Experts of a small language model: width 128.
Below are experts of layer 7 (counted from 0) of a mixture-of-experts language model. Rows are named router (the router's row for the expert), up (a neuron's input weights, with its number), down (a neuron's output weights, with its number) and show model dimensions 0-127. Each number is 500 + 40 x the weight over its row's rms, rounded and kept within 0 to 999. Numbers have three digits each.
Before each expert's rows: a language model's description of what the expert responds to; "comes before" lists some tokens at least twice as common just after its tokens as in all text. This comes from a sample of Wikipedia text that the model never trained on. Tokens count by the router's weight.

# expert 10
Description: Noun-ending suffixes. Final suffix pieces that complete nouns, such as -age, -ation, -ence, -ing, -ity, as in Percentage, hostage, Surrounding; also between, from.
comes before: " of", ":", "s", " the", " and", " in"
router:539455480433526507511481469452501462469507582533487471547493553490534471542506503463491440473521524463455534477414466441562452537451519407455536471494498522490526527518456550562566476501565522506531428499525492485524552565462508540540452559512487462421552480491553565512511476471460566564431556528529534536520486522528540565499536466484484537415471566506483532472481475452444537516451
up0:499483392448497619513456567509438498557470509499519586515465523465527540533543433448463503470468519489527513501446539469527479458507509517505577501535475425489526539545529546528495443487488432487469475486507531509434440496517539455425492505430480541496506466551502499499444490472528537532501586517476515495536468535490562485486416475479473471452465431480472534512454414534575476539475
down0:472532397504499559495526488481482526566473529520477546469527447596605446483529460481554500556541494491518485423451487441490502504515532528496457485502472539478493460514396524479499554522538504440490505578496498437424513484564464505443456527508494449526522504492562531516532559478523490453481482531537589502491427514482488480513467527476520491515579457527545519571466479551528514490395
up1:545506530500515498479475499467521557460464555478485495521554518480521495498527523514518415471528418443522571499513495536422497508529515464479532368504485509532477521474412560569448465470526545487482566501472550527440516532469510521485472429493519484475481524519491443552505530436457544512543518562519555510541451453543469450423422538464491487529493586446524486449508433491566487563489
down1:536517514457471465471540502520488449503496546445544550562518496504521389526528524540537523510440501459589481577506460472526489534483543568480525451550540493537514508529518580481539480472450517531482551550564546506532460476525416501451450470531475460527540470513463521452447481554564483484460494436484496572623524520461491484546525541488486587551571510435504494527487464528494496526517
up2:470427491433503471498494506478526496511541461451511536468453489481555534471479427549526498472508561513482435530538567541519527603460456456496521522475479592606497478506546545521471496506520548529462473501471484559480538534524510438554453561495515490514499546509498520510531548550542487532488431419529511496470491505471453493465530550560529574496428450538443525504501527439384455547498
down2:435467544492507476481470504509503513499532449506554507500439482560452499487564494459455483466545519502533517487495514483515604494477499502485496538542442529486529513447520472490518412515505508446568495475589556520537568499404523564503540471537504407460488466482585519591538495473442543508536508463470515498432604499487454463521515462475558459470526480585521443532547552496472551491487
up3:520590514437503555494477571500543560492551579482482522563477484474494467539552573463541431579527549479545517447450495487496576522489546465552545527472436521520469517522458594483478512445509471494494431419516509472572509541532498524499480493465490498502555519435490539513508488522490534449453554528470522576474516491567509533562463529505525524475517529449539566517453437507438475528444
down3:523567537451510438459449500529467535410554521499534591455480453518496537432470452455536503474523453551559545527493474527532547536457514516512518523543481487479577542535508472490485480517476478528507496508472495442446405441509594488514421514493534497559517557560453488514532562503527476567476506472470619461534523548512507483476425454522458472476503539431520475479478487522496519478569
up4:539503528476541580473446518457536519510449513495545471522476519507448518472482482510490555408431520508483518497473508457510438480528446438496513439482525477479457562538473556427538488502454461443500453507525457457509532485496481540484497499525474526405540476475490512571519444507466460520540612555584480552538526558557520490546469456446554500440507498512451428510531551445441568538467
down4:433510491557471486558462542521526453429481508459482408457534477410474434473482473444480502442462548523442515570477462546434476512520442498547455466446488454504436567499487535564471500540622469507483467520521525510473496504540469525482535432496547575564467479468487477478486517525544451453524569502472526509442524472493532517514539458450545561567502466580510511486497499527487490530484
up5:440507448483507559525498411467563499514461495552508482471489622493515466536531540512532549456476506520495500502486536509499437569568491462491575539460484486519421510488528456494521491511517497538547497538527532463448560493558493429508557629544440504432495519445474473496489514550427463597467446535531513508527497583515505486500453519483499490509548501497477516404519512447472472511485
down5:486495512534547474575492472561516432533406509471530424542528420466484505516517421533524541521415466510458545555538461464467457498501493485562414610530495477510495507478506457440538517570530479517481505479454523473486485483488462539525534488521482541482481482530527497496541437448473467576493546475420492422568510535553526522560529485527498470471487390533485440536457498509488494530502
up6:406512520505459502524548523516557510448470579491480497518530549445428479519551529551483484468470566501553478487458452465468538521488466478478491533493473473488481537470564539461486550446505560446488570530479384531524380537490477534502507559462558492493560445515502510520532541461463445467519515478496534525516502473608491567466435508480528509487553568516509508531447439436527522506484
down6:541544518499553487489412509559485458552550477418530532513483467519541549475527463569619481505474521485490490540499509483526511492468491496552496533524526472453456443513566530511486468505535560501517504455476462491495528479492589528441501463493515482617541567508498450521586482551527511521476465563437509540443508457540466495411495513578497485490561541470563473457516471485527545487577
up7:474467539504483510515460500500488497519409530479505475507539462526573517575487448533479486468532456564522462467491466463507510484483483513470460447586499516614451499554503479499525531487488503516473493512452544438557476492513511519547523443424394464475481456488452465524430498518573486507498596455521589509517450446534530484461472419586517466434450516474506504437500490537511532525435
down7:514484528435495512489490430479558539488482511574482469543510455561508455514510495492465538506488498479525523425521506499555513483511608547503467439498437534530503460506533507514427518481495483434452445499474485514435520559533540525419510610510585503478499484481591557469466484460565394502566510534508474524507484472551530535421539536462503528520513493456508538469428494553555482544484
up8:473538516533460525514493516468563578528456532481524509580480449500516497496485508536445412563597517440438530451462575546527480526444568439520448513482457547593559543525485506492594467441547489530523484508442560517499484543458531494440518466455497502524495472550537522494476489506533513445554463542532492534435525472527484557508556532452462499483471574503531537496522544517473571493484
down8:496535528474524508447487469485511448535509514427498412467495579555535455445504487509534459536444412451466453478547502471580483542436544425505511468494548488494522489454456495510503509499397528581545518505482428541447485464489503512501531542448518554505513465458458544539572489445494509528537431555515525411562488518477514475558488514540495509455499483471433506536493514506483458502394
up9:576478495451515554551466451447459531539482554556541647581476506489477548515483512452515562460468455485441499506494504541496488466542557521428575488487508558503414544535499550504491532472474490504502521494475495528554506445544514626486547448500564445462514478522500511545502486532531494469573556545469504529545545510521476487468498568520454539444511490509484500527478498489471572491536
down9:481552469509588458418489442510440484517531540499421513508521471500482450428547429601490475571528496528462515545528489416484555504518444510490541454493502537490549442518488523488449534525525493521515455547494461515468479544513456495424520499537498456573514477517554489482494523479464596517422541514514530527435494501461496490512419550472485523459542527455387458542496491549495454475514
up10:511458443485475488477489454568444584517522464512509466496569463479449514399524532516503520565583405488537470539467468544511584508505486414528555481562534447507513460507580494509499436445513511505514508499524558510468460480471530507543581514527485514403479476450486608484475537474479542475479476483468476499526457490466504513510455573484497479475495426517513474480541420443530496513528
down10:475487517522470498453540559438546503532487484478462491522443555508540483529470515512535478476524517448515530448483458506504443552463557491486502478509478569448485479520538492478553549450442555527417496557467497494519544506478457543442443483529508503563457534490480528507537480551463530539473476528546512554445463553428502438508493500597479459398518426571487491528382490535545415507539
up11:391595545485537513534519449442525501520535539427463470508478534535500415518440451482408466537477536441520467495481474508456450462508489482472513542459455560517505496451463486473547529568573495512455552520498505522508472522494531482442493478564494488539424480585456437464550444485422487535509517513507491512427512541530505577523547476515474459510507463513531478537501558466425494540456
down11:535459487508480520545548519461567441548449508418460446466486539498459495485564489508563507448466474551517530477504502493525525537493513523468496543524499581534436471494508415393496536502521556509503471503537605496525533519516527482408520509523559532448494484553504566540558470489478495481495510589501473510490456535448487511444569612514482446511471538510553507541439558525483527519444
up12:504458538561484541524521537428495441446528442530461496458472560552475506500508506463520491434568534504439487501527485479497508468496522497484461532464598518475498522537456471484467491508539572476566438504618523508458457443508525503550488448553556479495473449472477504459464515500490515487585488465539589518435515517536550424454501477525546546566502565508508485529461467454465576470425
down12:490452560588471532467476498521477545484503403536525479538510464456492489577496542469503503521513507448538566528536481534452471562520515554527420436486496538490497507506537422535438538533452532465507573458482554497545495471500517514433519531524481622469475418511464509523508514510486482533532533499534456575444480461549529560558501439470579528518500492528528478525540506448548558565490
up13:436500485467527421450496537469507471480557473533496491498473515447508489567457546560416489551488553488462519528524481472589525553544576460488459494487431561466511517533600523505595489438485500508491475478450484475489514517520495498544580462449507501542543416480489435462449485515509578488520497523535485546449488536534464545487559461452435480541452464534470519476553479471417481534502
down13:470595486499530510459468499487517539537480454478499420407483489543441452507539451551506459466494599565518503432520473516444467494501472489509447517520508491502467512471499528504574547436502520458536515600454483548432517540553424559479574461489477566511469456514529507531423479488572447491526515485548482429505507489486483495521561499537484521520451460544470477454487543523444436523558
up14:525491514557477436449499485567475451483521506505512488549484480519508571531488514504513462467541475528532487545525475479564523481502529388456500520486460509474569502433488485492569483435543510554465494479544544461591566532535458540584463502481507449467560512471520521444569457450548435602470473534528512525516425533548484474460553507479486543549492445481512583491474529486435496444526
down14:497466498459537528470465542482497503518458494504543512486455487497497427463479475530504493579538528469513538510558492588462616474517504539519463532506420494551461521533497471500536459492525549510477493449502468501559491507515534464459437542485543459427480554513477518476489538516576510541434516501487584523471503451537456477533561582544544439555445477403544536482544496412441556460535
up15:541492453410510543473550478437512442560524488501588475481528494451511482569398469562517543483469482483447385554513482526530540480512514525522533558493449547584528490561522542541471474500463478507445500564481487564454539514509416494514496486496521483488479514525431512513516525498450525565477470471519475548459458533455448468398533506498546529502477459495467442483504471480408492515503
down15:433474506587491468523528517502465494539550513490526524567492586530445487508580464543430489519513495541525501489493499517523515462500464501505480527494475504528489546502538528543466366576498554485587498437587468572497557504429548495480552488491529492501480489449588508543469516464488535418505498440463448509492553442479472538534483496491546485480558534520506444520502567487447504446567
up16:463453471445488511525562481530466498558464517504509538474532492503491482457499498537547592511506545486448490432503534493608514522511445600471464537493474395499503512469535488528521445483515490506490533500460490506522439474493478464582468553458377500429463456461614504544490579515494457493416487444562543499546528509505477460533525557502500500494450544492484442520494515540485518465492
down16:430510507531474484502517514509494520489508476574512507434497485480446481534418538496496481521513472533449535537504482478531485478493421462526504557460524429583515495544509513546551448503502464559473538569521478497493530484478503572441447528493511526590470441554520501559442544550484504463487491471549471479526500493507475460527456387480508542500553482661525449508483479571439501501445

# expert 61
Description: Breaks after infobox lines. Line breaks after infobox titles or fields, such as Single by X or Industry entries, plus verbs like previously, remained, confirmed.
comes before: "-", "\n", "|", "=", "Personal", "The"
router:492517479493417510503460504524541541410530522506532554502493506525501472542456507515494481478522518478481575531452547493537530575481513472463539408518470535442508495433516508569544412475534529456393474570545433604530496510462568492522475475513518522456479477474458572529490502515497527562449497505545482505466491558536543591516490571518509509470489520425540555496522508456444518504442
up1:550489490489460494514493438488496493476485536489535454537510474520505513521515461477541469421679522499482546535525501475491458513508449529469511485522457522499409534461452505535510459438500585468447495539487481459449484479510559518494500442490474498488451502491421519480560508485504555497537455518477519459507399521550550544444483438478447519515484536452469481509467535517454527605599
down1:588511503586470510475490580483441527468528562483481481502528448438448513491476474515533589461519530543585503493478545590478556444525464511499482495476458503474520510557509456458458487473566583562504431476478486528456468388533501531562535540508538506497493559504483506546485548504507511490461517439515531436506469467533507448528512551557443470548472499448528488473502488497461461451413
up2:476489449494518459514544544471488555527559476623466487489498513491498513507467456515532463535484471510507564520506491496452554507525512478501510568477504479470574515527464514494434434541486514532521532502552519563476499470539430439553554538480514538480488446537496545522469489468518622520525451503512472437508458509491531482510417550537558421486547563484580561392529492471497475468577
down2:514599569500497469520569510472535538458476492527475480501452453503591434534482486492512553473477540467512565527491472518545547498479520452466494518546477493477524513472554429472547506520522495525542511507503526542489564422490427466524499545486461507521531498490556451494410454527459549595479543510445570433546559525535468564474507562515514533495531536544447462518566435523507462482590
up3:482514537477503492501558426488529470427506426447513509479544571496517525585526447535558521463532523476474537452479537565524557563485567496527465483488515438531453484455430547573489529481457414488571458598507477488490489493518538557575524431476540466507456478499490550537497499476451455506499502486516493504507448480528486468538542494485523566431453456441581529496487471464454462561529
down3:512509499479472498544587464543540554556498531445534474516529496458462627472517498530492503547517483451465558506561436529518503446487491522412484490566524523451470512562523509496521465571537558501539462502491531538524443524467554495549516454506476515468466457427524442481546510545590426485505445503499493509434550450509509512499424548529428483468505533514490424531435488458520519459447
up4:443463505533485465445438462484467539533589539467565495495449487504489445479544534498453487497485516494532513535479487488493481473468475562506548412464480427546512474572509455474474410429542470414450454542506487486489468503486527527479419415491503585541552503552530457535574499514418472504457487485445545499507509497502535498501497571487380550511555529492492481483511505504459478449526
down4:451480460479524479555552471455433580514484532495532539533543506611521405502517460453509487492505568486473454526483559549453488517515502554533499507478473455508498506480507496521492522497571471505462472467523584501466528500481481523473422372444503466483488492525513480515481540502568574532529473488489483472514409498473548504439576479497505502545562565557458490542502421511510568432481
up5:506551478501569578489553487397566536485474538454490521455513430513583466521532483511565489532559497500484463431496476543476423530482529454393578497465481493487553544551372501531542529484495473488562498403515457500472517501539495476494470482498413485510468487548454526514553514513546492489437493520467479510485438408533480539522516501486502482489495469507541459505490508462505460509552
down5:457482510533490522486549477491531482538538488569515520460460466541498540487481421513511549442524486472436491491503477597495534509516457517532510467514502507496588451532513574435439515558522523508444422498508443497471438537525506559477520498499495448493484558527437551488594490422572493468534542525537489491493535488485517485505529479505604584478460518476464511500477583421516506416429
up6:457455388516509560520430470546504436436511558496472447539447466506502504522486518502536485535421566467468474466482511443498449508462475487516470584506542505476518534436525448569596475481520520490409599498466492534532499554502509542496513483453529486547492491470546485498504519564531463539564489484587470514486493467507502568506485425505502481490450549481545556575494527494493538548453
down6:554528542441534545535473481612455495512461533458515558534496497564452469427509543555492477500507450487485461445509503509469514459481453497453447512517545531429452435499541483462495488468545487536466498413420541498520504484478472553437460475558555536479504479541560478481494498507493448491422465540482477462509462463414509497468491511525458551503531485451513577405590467494542441481509
up7:505544438467467565467499403459463544465493465469502515535500494500539487496490500469528508469438563479507460479529506523449488445440556496485462536512463503477470491457506549429530492374482426506479498505483511573517492453473554505505486455601600409448511487555433515542475482534433502602475500476511483519483555471470517477567530441437514505449451480491542466464494483514526498524519
down7:520527520524528449523518486494505442471480527505533430569574466530485529505495485505549591496530512489495493438482454509412550473532451548507434464538444437453479445500506547593582454489500477495455488481532471558540475535439507477546482417461450426494498522433510464438476568585514455469469416493547476452493496441486523422531473540460488465489493469494504472476452460509527514494489
up8:529469415473453493470519495508452558494529423477477550538484492504491420533498519531513517505460453492535443488530527462485487468517578508483493547555484493479466488507589497448531498493521491567489499558508487532655596521488553469539512513445511460448455512505514504484440513537493466470541513470446476519466522480513427482526541507437515409487559448514615475457534511444453497512478
down8:560522579512466504464442507551523539463491467519581406522534488477526446484480512567470499460502536445472545461509517505447490458449558418515492540491514454481438466517479543522484480547511494516489499523494480487512570463426490474556474528551539503593561505535495488437448538533440494536525565489517518459551517472534519468435444434507530436483465438451550520487521529422585500518440
up9:467502551537547456496526554528503585440437491541513537479549483539570506537499438514450512490474465475500571544451539496516551435534530504420513452523525536501542460419505466470495493532501507503542530475478438519543514456440489482552526545568492450455481544488488530463528459500427562468468465478560534513468500520537531547480438513521480505444446517509630468436526528461428530443520
down9:469533569511538508511553570534544451496508576443517518496490521430511449482533498564557545496580429491540561536491446531555502427545449517491462405459551496524524542484513510509552525560541479503508553502504542515578486453520488495484529487550453563523497494524495474506426461469466450575506409479437493516460522521525477525421418521502464525503501536483542507538476534543569457498522
up10:470462479518543424517487462566442504520477477462462554541511481526601518498566483492497521521533518548438541513482500504553539465497511505529521443480459450464550466558461500489478499465534501517584525504565524504493575508516513510480501474465448445505470452516571507467536460545437461497528516546468508520574573376525493514517539525548461477470576454517480593543497468574491552513574
down10:431551559569525499498523414527574453541515491475498466537550515512554542488438485484524494486521487510515417538450567515528545524479479425569466527496587554532468504501576469530479536476533557466545514575496494489473517528451485470538476517437500527483573542518496469546500515445473577509526524499442535473527467566475531565564488448446458485470537540449490493441542559475507473528437
up11:475561494540524490489460418593472548454487456502457511493518511483496481512474486521512528482539554535481562531514496487502562430481533479474491529552449522538475446531530499505520606545514541532543502482624532527499466452464501512545558450527492505489451439526566563493491511523423451437415477531519555532465492438539463462525483552474468476479545438474553552523488495507441527525414
down11:474514524545457459520508465544510447457526461485497461546485524506456552464430522550520479495485511525485491524572564517593556507515488538512540507456483527538454482484535511563518466538610538457479537423462453460544435575459424542518487559397526513513475471488467508501550524480485508533482469498472523502518572548508637526490479495544534464477454500470513539423481516477513561457491
up12:482441514442549547470515479430452542499448480546455551547471473475497516413504454454467476474475503526517460510531467486537585532512442488528405598463493508506427499541557502546548552546507565488491455527555440509492496505580433552455537488487511566508520415526446491517487472518487488502522466449515479512491520511546575419507554491518504538517494514438589439491494520534453525488505
down12:503461520483519486543500600475470501491470530512480461497488500512509478498480588480489525485476502492500497468469505541499600497432543542507524477587517522550481521487527475480505551484448477420536550474521503486449558519530506433481467540580501517520439402534532562515519445614471594512466452426499473506474477498499473427435487569471480503479496466546506488554589484485428521531550
up13:492481475527537556489538536466562561526454468560458503522483465498512494479502546516506499470495481504549442532385495487460505446501517491499533435444505537457513521495506532511520558486494549466519448493453450555542608486568454521473528469493485440412473462525470511534484479509513494560460496432544441575490515455467514477495491429443560513491491590524507464416490508381471498442535
down13:464505524515491469560470519485467504466533416555497519528483507489577529443530485510485551486419513469483521493546487546561471537520518486500552482571573529534516457527524522503452542503450427525545523485512507465490492562504527529497469518567553503489455451457565515578587519474498498551520582502417543500468550419485463483450467555545456506433524518425497540463564498474420527435513
up14:510530524534469490464518436514482539474538450454381475591484479479496471550489470522555495415529513529510535541482483519468479492533497430530525566528511544453434464548472513458558550530556471542543558443510477527544534524507452543566504516472564480430454480496535474513476523516504519591425511526512583588512550536526494486459510430555517500483538555423519508490499528448478476497520
down14:488485549511521542508559516463433475539498474480525463488411476467515534419440533478465473507476456538549519561503532503552447375486485568496526484557502517531466469480564536593455512551508497487523536473517408497391473443525471472465498525490500503490471515520530463521451475480535476551478465474526495515484521487470525464494487473474511443373449484506610514531495549540510509445484
up15:473443421470496441508450486494494622465506473488500555504503503454493554456543527468450518525467495483497474517523425458454568457491503454491452552454523510564441479467464546590514495544585550529503494495498465540506471528503494508482399463445477574529488472577567502502445408483505480490469458460540482559550493421549487481523541523500516524490445471518497500526475490535424480549517
down15:513504527465612523531494478525431493554492519527514561519521502562512521523502547471517471536509524468517489462477520494578609492476472443476500464468505472517460536454490551522486525545556498513469496467465504443560432587510509450533457536515398492522459470478486549485516589539506581502530453458513471472448436563476501464429462534486445505485497485499595558497511451441570477477524
up16:452536557505487546548456473510523459507443519492462588504530496502533534496494438496447514453567550529451517515441527473491474562542518499520475464564503543485464481475477551580536483492501577463450550447494485533413508479482544518465465480514518482477457528502489586514459492525510492515508576456482563502541464537464538428456464629527488474500454476503546513573491497560486488621498
down16:628561541502474543539518581538459506490524559529468509473533551479443478491520458534534511539564475535550493550520487528456526539503376501479494441475432507387525475549456495530517488557492547542469505468495495519453453388497515551511543499506493508475505570560470496450491537561518433481449500466505525448478511531501531492509482487551482461505548483427499492512482533516522515442438
up17:407575485529399538464453500525506446497511514491551494503482525474484479529544508518504514485491580521540531467461479483489471514487471595512463399509527478492484490473418527537581455429576511426507399472526439485569470510516576511473500531471498505495560507515570492609492443445461471489513544514458526529496472557502501499529471478437487552485487477530447475481474456494525458471484
down17:476586467486505520560505519541437574452533518480528517538547498517471461464522496466479453467505446479453469489579531445531474534495466521547486505555508477473502464440447558448488547501511472484457466491469505447465478539562498564431496401485538415569487481566526482581547488527565493494586535481567472474580465528479508480483555515530511461514520543590490541554500527481489544493535

# expert 23
Description: Prepositions and modals. Prepositions and modal verbs after a verb or noun in running prose, mostly to, in, for, of, would, could.
comes before: " the", " be", " a", " his", " have", " make"
router:471453461438460553510496451547515504447541531564549544501480527542532481535470550481475471460522491498451491512468490451543493541490527460483484454549447552540544522423499550521504431470503537453458460507550460511514527533425542564566506524520470444512437474523505509548580466539487522511409518546580467476442494574515499562439517512434585546447517510517545568478524441463502522472510
up8:510513559610429523513531447444537534483578465456510525540514580498471585521534529489485589506515557499510494472475484471524513521563541470482475518527553480516546496504513530472519535502484489528434508479506508455505489494560497496496500467466400450522579489517509526479521533615480467464494480565523413522445537536520464475594457530562575551459498492537427544509515527475523522504466
down8:499492487487453523451522448412540466498476514502487459452516469513485552483490434515519506496409441398456439518565540490448499517476527509484496470523491609543530468515529515477458470502475517568488540475489539463566511606520508490459536463504525510451537455559513436516485499446531445494466504461519500439546479525488453573491454509475449530419443452565501560567466513523507497439444
up9:466438491589494506463481519440480578464496445481440515495464573519458549490452527567436520498432470581476481452427561405534530434428438501487524452491564544520518487488520553513500558466469523465505479489468440551489470510483474467558533510460503465450518548560539526498468478492467481507459477469565481478578490476575512584502493522506571505470558535493553506522484498484475484455518
down9:493535504424599488515517443491520501430402424530448483527498491522558501499488492457492557506498438506528556463489491470503482577452525498587524487430477443481531513511428490486470535538492547536556479491450482476442523547508502487476487517498518476491486509509354501443465521538561458503535472496461391475483516507519481495549511434473429533450546504535494507518537501455479511483411
up10:463548476525477469473506385494513467438474546461510497511515482502542510456476470510438497451501464481528548535534507504544562531518505518489496516525522640472369487538499464478421560520491508518496451451496427489502434478494571511445495493501544477478493474436532523498464443546514588469530572496482509486496478444479451562488522487477424490523449532526540486441451497432459551479478
down10:478501547498509552507525408527520514530519531459441542371480483533459488458493469483564492516497499491507495531481450504484533626566471515539412529530543483406561477443482496491506484516455496490507544519468432413498476508511558532503526526485514492467412457498514460468472473508533505524432504448493540493454567524494440479530548497419486502498465428503513509578522562476512549456466
up11:532477562481529514501443547420476459464443518466532466485426446566566454451491507497543444538496494479460546494538552535455457548510507458521456489510496492483500539532460447451529487477504477519438557507525453532449428502528491542434552533514474501528486472503432442479540523489476485490545431492520465493458510465505568499512514534551385504414511510489579570535543602474446511491466
down11:439538471463513473496464554438555434460467576552457524558493451455416460495541522479566508466439525462561473515506552519413504510534496513493453477461448510510570467484538539475509446570491558514455565509476450518455465531512479494457499468485565442466531509534464474562542512494515519478453493490507587527522508534519484463442496469454489534502544535524539558526478573421466440458566
up12:553526576477533479506491521491502499486473540490557443457545409472503536502561424545578497580563482468524491447458418539498530452510483504508522529454505536460512520549487529506524491506467479614497520433453525502486510592587506515537479531479524559484530488507519518497447564407529481511489420543507541508502513539447493430521481522520421473502515515466465506494517497593542568516497
down12:519555533524466515402486491505507520467494538571489493468498452494432416519457522581477438551565540583533530464489469517445505498469423539479530483466446519502486491531513535472505489484461570506521440508556493584553521537439474506566476511580449465455521489432526479492405466552468510512542473513481468442458514481509485457479511464451498550543518522564466518479563452527467436552479
up13:439511431489508584491543502415539448440518491430518519436469494441473492464442534588433484448492498547416486503536445478509465504583486463535490497521525506501507531443532535475488560515536518451475446555526505497554515474567508494480544468532438457492452404499542475446456529468507441521496499471512459432453538502514501531415439552438485449498505550508503499478485507469432495522461
down13:476531500469522505493556377504500504555493542537497563503535516540516508497484504480450433508447511486468580473522480550505456499435477473557462532475526498452496527435518485544490517482461488513492507544492444493515474508545488495469506402476535473488501498463527488454470553463523573447436481481406572471483607549473443561487536565455496437524520444550488501562451515512577583535504
up14:497528512488486564511521537522448459493532490441466527510447542546501474463512448477446451466524518495465513505432551467530450490479494434568512561432466424461505447507606452486624479520473511385531496539438547490497453475554416491485577447482520551526563510466498530479552490449451498496491557536475535500538477548492534449496559519505511519525544468505542494450514481496527455479517
down14:505524464366487477459461483514526488498515532449440534534500541561500519507537471553526524532514518480554503558538492496483542535554497477386497569513448494508529529536534453462511520500553423443514491483535502527406467525508489525525476473449471492472573563578464447477477509481456459462524508482457486489545459488398485465488515553498445521425494491502547528532478557514441507464600
up15:468497538531567572515497525589475551419504524451527541491491587502452535504483586421492517492477510513527526478471457465478419470480505511495531475480515450533552489436524504446431502491473484587482490529469542484529508475537529488473505528486474431508570479535448477525466498548503476542555484469398439502457524486510528440548481524641450486493516539507529498524505451517535430463470
down15:522509503503483480507564500531504525431470493506555535553498539424503457551507448530553529548472560498458517464445545480570501533455449497556548535492530531487483520559455497499435570540569481500438507434453542448509536476585477570502483437500494532469551500481483463552498534504567547546513492539519536567516557527527454458453554479432504514489452507481446538490498417486434472564430
up16:544488426485497463493556498567486490517494456453572494468527504520538531511473513517453550457482500532648462501493433481487454503579519518501504496502535465464515486518445545473474507491510479582416519545506451453588573504476513476451513526512479505536554489534465433487468526469494488526536433458461484529522531520478525355481424497561478486543500546486536484545497459496466451552485
down16:478431437504509499473514511541475492526515480500468504398482537544509540458488487519452486515412460489485501477510418432452616513481504518507479458536526534438535474506454470506562483501541497443498539521529442495534520577475566557579571523522536493444516401473504502540502502448475512476465514462474457460413520540523511545514580589511476457497535502568477556512514528535503545521530
up17:459470537499531452519529530512476504456572467436493472524514474516532496468496458469535488510504449417572574450529520519451493481540448478487523533592586463453510474446537493471494461475514488501489529552537554498463453423515532524570465549538434475503533547513474447509537510571527489462506452488452464515496486403468544475550517435526468424509420524514496552426527524548415460512489
down17:507543528528604493510496477478508495453528568484523514522520433536486515571553459465527518555563535487504475531439550524500467436547521497483496553559524564501495545468531455505530529475480501505485503412512540539465450488503482445478472527524426506469512553519460482554440512503517511523575464522538439588503507532525542455538476567568447500552440459391504482467480431521535514518590
up18:518525424479565543506496527520531471563482508507503466490552548516501442470445577464513530490518479516480498549511466383496470455437472537528499522459472480558407460472528440536606533551514506438502521540480534581493473520446453624512476465469533480529533477542470521475513475472558541488507480494482496547532482447492509538514587513418495446452490468504524448501499431545514505475468
down18:501574563483519456503462493565480469542529514469581532503509580483513530533502494493541522579581492499497511427506443540488518497517495482464495402444437474535478460564498481518508443499496559534504498473479442518441539411460486483553530482466494546518530445473535493503441483490536549456491454499452413495517502494498549561507535448567515538467535505593431487566507550524495427448481
up19:468455557487508470466448553508559504483514457494424510456549558510545500554515505493499519465522513535532464529584476454494465494440434559523487483502534483478540443471557527427487549511473599460502514512560543536503559546460508485460478468613513461519386523514455536499568441505453451525543485471525519466485492496517543457525473484577428508486466558520578517514488534456456467507474
down19:478503539490472512541473523454505454429515487534503418525524545487566532550552503523508486479484449462509471426513475510557448515451519552475421501504543491535541435522398490460483546478508506594476573524479431468449470536512448491502552471440477507502535508526466502451543569480530575486498396546490437506513513535506456520508571423500453452444479542475510547469489541547501510430480
up20:603510536528522440449461494521447483498507502497563399501453466618567456526495516510482430501566503451492517494507542518443439519565560447473454478490489533452456484504477520487501485464515461539524526473568438504530470524438542540509488491478487599491514454419470444547563492462493556495535449507494514476464487418466549483521518506486457484521491543476556480492481519435459509465571
down20:528481513516446454515489599471519510485457536481472454489526474429493505544491472499521461501465488461550515479549487455481554486542553506474450450528447507504538526500498481485481408589508516514477541556518434490514434419423558493427467565468560509506498452534514463604518474480513536496467448496513474466493563493472451466484491513452443504449504526579596549539541548461510468482579
up21:499448503515437518427485480514465549492495483512480550503440544517453468492462563525391471511539571520442489544524502432531494450409426503486496494510487533508476545493500487454505515481456557487494449420503492547551564522490539481482479494505468360485443541555492419528457513552454539438588518466489529490458510535514480473443515502510507539521568495512568478542492496448535446506523
down21:520554519495444477536492463508499453512517482505433485518459439474536518493509523475533570488532471450494513485451513448495551470505475512492542525465562443461500499408502499526478458588493438531474508471468517549476561436475440504521433505497534376515519553565465466465517534496598510494507503605501499508490500556460455501589464457436556473483460461573501504576480544476550488531522
up22:543480526476461481519499515494587473522552524534533514542489527484449495563507500551526447526487489431515462426555558498502520621557587521482499523515485502467600459529548519565493488527525463530478512516437443499516514492469531528465475509420514490524600539496536435601480468574468517489454584554522462525470419499513515549547560472456498494504515463515494488496477538451488533491478
down22:489469447497514496488513538484513436566499483559518449446515470489500513416468497516519521510480412488469458512525478497527460523502553494456514577517447482515451539437519516475504472586516598516491465543575459444476525496501527481481545490532520484523447509543457481488471457433496484444500503407455528434551505486493444555514470490505452540503472510625490568568464561452532512463407
up23:514473482557404528559456530541477462420544456552446467490534482487486524554533481515456571489430540513459464578496481510537506458547496529528514533483534528508538523565392450501517552539514483527507516469567514470463496475408464466568505550482598526491464518538455513463516511459515485624579556487485530537517539536475444503454526465475551487523473499502494496501465539530467532490480
down23:555488518507508529490566482493481509526482492484545509547479532485466578469446525537445452525541539531469534563578463561525458555443502531501493510455467484408475478488407528491524541493494522517599492513471461477466501504486550487532440553543531502491472503536473431526444491385551499545524486468496452454460535593483489497518451503540499492561518476599479523419528484571510486506566
up24:494448412513510492452485491493554549468481523432487545467429501560459439457506471523496466505485534520425469467431501451477501456464457463522489513439482497522524488467530499482550427426471528522463502461576508504497507565478475484528587499485425441489534429587431557584483490452526517510424519480528487489457460471477549464477450556429545486516530485524473545497485420478474490550531
down24:509546469524565486467464484465456467485505472535491480570462534488534533570526533489462607512462522504478539470533521537428471489466534479514519506436447476569476491532486521494505511569499453481516494513466519479501418462487485415454443471519523540494513509438500455475492518544533469405459479578504523461456546531533497478530487497545403433513528476577409493498542558413518528499585